From a checkpoint of a small mixture-of-experts model trained on Wikipedia: a sigmoid router.
Below are experts of layer 5 (counted from 0) of a mixture-of-experts language model. Rows are named router (the router's row for the expert) and show model dimensions 0-159. Each number is 128 + 32 x the weight over its row's rms, rounded and kept within 0 to 255.
After each expert's rows: "raises" lists some tokens whose logits its average output raises strongly, later layers aside; "comes after" lists some tokens at least twice as common just before its tokens as in all text. This comes from a sample of Wikipedia text that the model never trained on. Tokens count by the router's weight.

# expert 126
router [186  97 139 217 104 102 140 109 141 180 148 148  71  86 115 119 179 135 112  83 135 111 105  88 171  67 154 110 107 131 155 151  95 117 123 156 151 166 125 138 148 143  93  77 136 143 108 104  85 113 146 103 129 122 124 143 155 106 147 127 134 127 166 150  99 131  94 115 178  92  81 125 102 117 143 195 151 136 158 166 139 113 130 128  54 115  86 107 138 159 110 173 125 167  81 150 178 108 133 118 132  84 127 127 124 103 162  79 143 222 187 154 166 148 141 146 111 103 105 130  97 180  93 140 162 113 150 156 118  83 157  45 135  99  99 157  88 190 126 102 199  63 102 143 107  71 110 104  55 127 126 159 134 117 143 144 135 159 103 133]
raises: "\n", "==Pl", "\".", "aux"
comes after: ".", "s.", ").", "es.", "a.", "y."

# expert 107
router [146  67 134 109  94 109  87  99 170 202 112 142  67 112 150 160 124 169  78 149  82 152  82  57 142  94 103 132 119 146 165 180 119 132 110 157 135 179 137  97 131 143 129 114  88 124 124 104 111 134 149 116 110 145 152 173 106 121 127 160 130  93 126 121 151  99  83  83 151  93 114 101  48 150 121 155 111 175 162 168 126 103 135 122  89  56 171 105 117 187 116 170  82 150  92 176 127 174  97 140 133  85 131 155  99  74 171 122 143 206 137 133 143 113 142 158  79 138  78 154 126  76 154 108 167 125 164 151  91  52 158  95 115 138 108 140  96 177  97 118 162 127  68 149 164  82 108 128  59 139 131 150 121 124 138 112 142 174 135 156]
raises: " ", "\"", "-", "The", "\n"
comes after: "\n", ".", "==", " ==", "===", " ==="

# expert 85
router [176 119  95 193 106 128  83  93 178 187 163 130 111  80 117 161 148 201 108 118 142 139  48 122 174 123 150 138  98  61 121 167 136 125 120 125 152 202 120  99 181  92  99 120 110 161 114 121 101 127 143 137 130 101 115 105 107 105 217 118 154 117 160 117 128 127  69 182 178 106 116  88 116 173 159 109  68 131 168 122 120 100 108 101 128 127 137  70 115 153  91 149 109 118 119 176 139 107 122 175 113 112 140 164 163 122 193 144  99 188 139 104 128 105 141 116 123  31  60 117 111  93 136 138 153 130 150 199 100 105 128  94 118 178 144  95 128 152 102 127 175 105 138 146 107 111  88 108  85  94 171 124 120 106 136 106 168 132 101 152]
raises: "ene", "v", "and"
comes after: " |", "-", " by", "|", " and", " of"

# expert 73
router [130 102 141 103 126 115 104  85 149 183 106  85  61 106 158 135 110 173 107 173 115 133 111 117 142 121  97  73 103  96 167 170 101  98 107 170 140 192 170 106 125 117 125 130 129 146 157 105 117 129 142 111 112 106 170 135  97  78 122 158 149 134 126 157 168  82  71  81 161 113 117 143  91  94 111 143 109 185 161 116 154  94 149 155  97 128 151 141 123 166 120 130  94 160 123 176 120 168  79 153 161  64 162 130 111  92 173 100 166 184 106  95 149  93 127 159  49 128  99 125 132 104 133  62 132 181 133 147 129  54 181 119 184 185  84  95 109 142 100 172 170 108 126 143 100  69  74 131  97 133 175 152 129 106 168 169 111 155  59 137]
raises: "The", "A", "For", "An", "As", "Species"
comes after: "\n", " |", ".", ")", " =", "=="

# expert 75
router [151  85 147 117 134 154  98  94 123 193 105 116  54 135 167 117 126 136  88 194 176 201  93 115 140 131  97 123 102 105 174 127 109 129  77 200 160 176 171  90 128 106 147 113 147 152 148 188  80 102 135  92 184 118 144 118  82  84 144 136 119 168 129 136 106 123 109 124 198  83 118 124 129 222  91 153 137 146 132 108 126 118 113 117  87 138  96 109 116 147 106 105  79 155  75 183 134 129 155 154 161 108 134 132  74 139 165 109 130 123 161 119 107 105 164 123 125  43  86 159 113 150 155 129 132 171 134 154 113  72 164  94 136 113 126 118 128 199 112 150 155 109 112 125 139 141 126 125  93 132 149 147  73 169 185 117 117 156  60 188]
raises: " date:", "ilities", "ounds", "res"
comes after: "\n", "-", "\n ", " Binomial", "\n   ", " Conservation"

# expert 64
router [128 136 163 113 114 113  95 115 130 165  90 143 101 101 138 152 155 160 140 141 138 182 122 131 156 108  84 123  95 125 137 159 141 114 173 181 165 184 120 142 122 117  82 100 110 162  86 119 153  76 138  90 108  90 142 171 122 119 144 174 114 127 135 194 119  91  34 100 131  78  72 152 100 101 161 184 103 127 157 114 196  91 122  86 123 104 112 156 116 170 135 144 155 142 126 154 145 106 112 145 108  84 125 122  42 124 133  90 161 134 124 175 162 150 129 128 124 100  82 129 160  84 114 131 129 120 161 181 159  79 163 107 128 188 138 157  74 119  70 138 164 129 149 110  67 132  26  72  93 148 157 134 169 110 129 131  96 171 112 196]
raises: "anc", "cu", "at", "ict", "re"
comes after: " M", " m", "m", "M", " T", " t"

# expert 67
router [129  99 101 125 137 118  82 115 142 187  96 108  60  73 164 118 151 132 103 167 120 175 100  65 173 133 153  82 143  68 130 178 113 156 132 159 170 182 144  71 120 145 122  81  83 141 114 119 100  98 129 151 133  87 152 132 115 105 171 168 133 130  89 165 141  81 138 141 179  94 126 126 161 157 128 138 119 170 160 139 155 134 160 126  97 114 130 107 156 156 169 132 104 183 107 168 141 122 144 125 133  70 153 156 145  92 229 132 128 165  96  94 149  78 116 145 139 104 113 122 149  46 134 104 109 134 181 219 108  62 156  84 121 108 100 136  98 153  90 130 151  83  97 148 104  85 115  93  89 115 198 167 109 135 139 131 128 104  95 118]
raises: "s", "s'", "other", "rug", "pt"
comes after: "\n", " |", "/", "\"", " (", ")"

# expert 125
router [156 123 162 172  88  95 119 139 122 135 120 172  80 143 142 103 125 166 139 185 144 161  96 158 150 108 100  82 113 127 173 121  79 143 150 110 181 209  89  78  75  66 142 104 137 121 168 113  98 137 159 102 145  77 176 148 138  34 138 144 168 144 151 128 153 110  81 129 161  78 125 153 111 150 128 153 106 167 152 161 173 127 134 145 143 121 131 127 142 143 140 123 105 126 114 155 142  98 100 160 131  88 129 109  65  81 169 133 116 119 100 134 140 167 163  85 155   0  97 106 112 122  89 148 141 131 149 155 102  90 145  50 124 117 121 147 111 148 124 141 175 116  94 139 145 102 126 104  72 152 181 193 144 113 132 136 132 122  73 188]
raises: "nic", "ific", "any", "ction."
comes after: " |", "|", ";", "+", " No.", ".1"

# expert 124
router [146  19 143 158 167 126 127  65 132 175 140 122  78 108 142 105 157 157 116 163 117 152 102  81 159  90  95 132 142  80 163 127 107 125  68 192 118 194 134 129 129 121 150  85 101 144 147 120  72 145 153  91 128  95 108 166  88 102 180 146 113 146 122 133 140 146 106  99 188 101  81 124 203 173 120 159 142 106 118 170 134 136 143 200  70 127 119 101 135 140 138 121 127 155 145 189 116 143 148 153 141 127 153 139  85  81  74 139 115 164  95 117 124 147 158 150 121  70  75 107 117 103 121 144 127 132 166 173 133  83 141  93 112 151 106 154 120 208 138  89 163  48 119 124  74 109  97 156  76 126 143 172 133 154  92 121 161 123 103 126]
raises: "ert", "ary,", "ated", "h", "ine", "er"
comes after: "\n", " by", " ", " under", " for", " to"

# expert 104
router [107 142 113 175 113 149 101  55 136 167  95 130  82 111 150 120 163 153 157 129 152 153 105 134 164 122 143 114 159  74  93 144  94 102 134 154 184 192 131  79 155 165  70 104  87 141 114 118 152 102 132 131 119  88 106 178 131  86 189 156 142 124 148 166 198 111 101 157 165  97 126 124 122 143 109 127  67 126 107 150 148  65 130 114  89  99 136  57 127 162  93 194  85 146 127 147 114 152  84 115 112 132 136 154 105  99 175 175 148 182 120 138 123 123 170 152 113   8 130 115 105  99 100 131 120 109 147 182 113 110 192 127 149 129  79 105 105 123  70  88 143 100 125 174 112 130  92 103 103 111 195 135 159 155 151 149 143 131  98 170]
raises: "ian", "iences", "ienc", "a", "iversity", "s"
comes after: " |", "|", " K", ":", "-", ";"

# expert 66
router [101  61 148 189 109 145  69 147 124 124 123 173  60 137 123 172 155 179 164 206 123 123 105 151 128 103 129 148 132 103 197 167 105  93 126 139 130 179 146  88 136 117 145 136 122 161  87 102 155 149 160 136 128  96 138 203 105 104 154 155 160 167  90 138 147  82  74 115 199  95 124 122 156 157 104  97 113 160 136 126 125  52 125 122 125  76 147  79 115 129  78 140  99 118  98 168 166 112 169 132 150  68 148 150  84 115 162 125  93 168 116 145  87 115 162 103 131  71 102 131 176 107 117 104 147 160 168 136 109 150 186  98 106 126 155 103 143 157  60 111 168 158 104 154 113 107  85 101  58  85 164 148 139 154 122 134  94 138  82 139]
raises: "ful", "iber", "ally"
comes after: " D", " G", " B", " K", " N", " L"

# expert 68
router [120  93 186 127 133 118  82 150 152  96 166 164  10 134 197 150 141 179 162  99 114 140 125 131 153  76 101 166  76 110 119 138 162 135 128 143 119 171 102  99 194 121 111 117 124 164 135 125  81 119 158 118 124 101 111 164 110 120 186  95 143 137 131 160 120 118  75  86 118  84 101 144 107 117 152 124 106 156 116 140 139 144 113 115 122  69  71 108 151 181  97 140 139 159 124 166 146 134  79 157 128  78 111 150 119 138 141 123 130 142 149 178 116  69 165 149 145  82 102 117 138 123 139 110 146 213 207 127 162 115 150  90 128 119 105 115  96 159 116 142 188  93  65 161 107  88 125  58  76 162 133 146 143  66 114 176  87 153 140 154]
raises: "ant", "off", "anc", "men"
comes after: " H", " h", "h", " C", "r", " c"

# expert 100
router [121  69  84  78 139 109 104  71 147 199  95 129  83  97 125 109 178 119 117 133 136 151 108 138 183 102 113 111 101  89 187 166 128 125 113 135 177 195 174  50 125 127 149  87  91 138 175 158 114 154 124 162 148  64 160 152 110 129 142 132 110 120 120 106 157  98 136 158 156 112 109 110 180 157 105 176 115 153 167 125 132 122 171  90  68 123 149  99 138 155 109 111 118 208 123 193 132 124 143 181 141  93  76 114 111 114 152 118 132 174 135 139 112 123 133 131 105 107 111 122 159 137 142 133 131 137 146 188 103  52 120 114 139 103  92  98 117 159  98  93 191  26  83 169  97 130  93  92 104  91 150 145 132 119 152 101 144 180  89 156]
raises: "les.", "ures.", "1.", "te", "teen", "S."
comes after: "\n", "==", "===", " ==", "====", " ==="

# expert 69
router [128  65 123 157 151 134  99 129 147 119 147 168  91 126 159 143 156 165 103 130 154 160  84 120 167 111 100  31 117  86 172 138 140  66 124 173 115 201 102 122 121 111 100 111 122 185 133 175  88  57 177 113 112 128 111 151 112  84 178 141  99 141 132 142 191 138 106  98 180 107 165  95  98 152 133 138  90 133 172 129 130 102 109 146 101 123  92 130 122 149 122 143 141 137  99 182 121  87 134 130  96  91 131 173 114 151 134 120  87 137 152 152 139 134 160 183  63 155  78 132 104  93  52  83 151  91 148 163 102 133 155  29  90 122 114 149 142 174 112 120 137  56  85 157 101 109  99 122  69  78 144 169 135 129 154 127 151 144 110 146]
raises: "\n", " ", " Location"
comes after: "\n", " ", ")", " 1", " 2", " —"

# expert 105
router [132  96 152 137 115 146 122 121 159 173 137  74  66 105 110 146  88 167 153 115 137 142  94  60 180  77 132 151 132 144 139 178 161 130 100 168 172 170 111  82 149  90 115 105 112 118 148 149  92  99 141 134 151  70 143 132 123 111 169 126 147  98 160 180 135 154  99 104 146 101 127 176 139 139 180 125  99  87 246 114 210 111 114 114 104  71 159 114 138 159 132 150 119 163 121 181 135  75 160 153 104  50 135 123 102 117 139 174 137 130 133 132 118 134 158 131 104  80  90 141 141 140  95  80 117 117 162 155  93  96 134  64  72 117 117 142  76 100 118 122 193 129 110 127 106  92 101 126 146 114 162 155 163 130 203 179 138 147  74 150]
raises: "ted", "ts", "aries", "ters", "ights", "usion"
comes after: " P", "P", "ip", " p", "p", "-"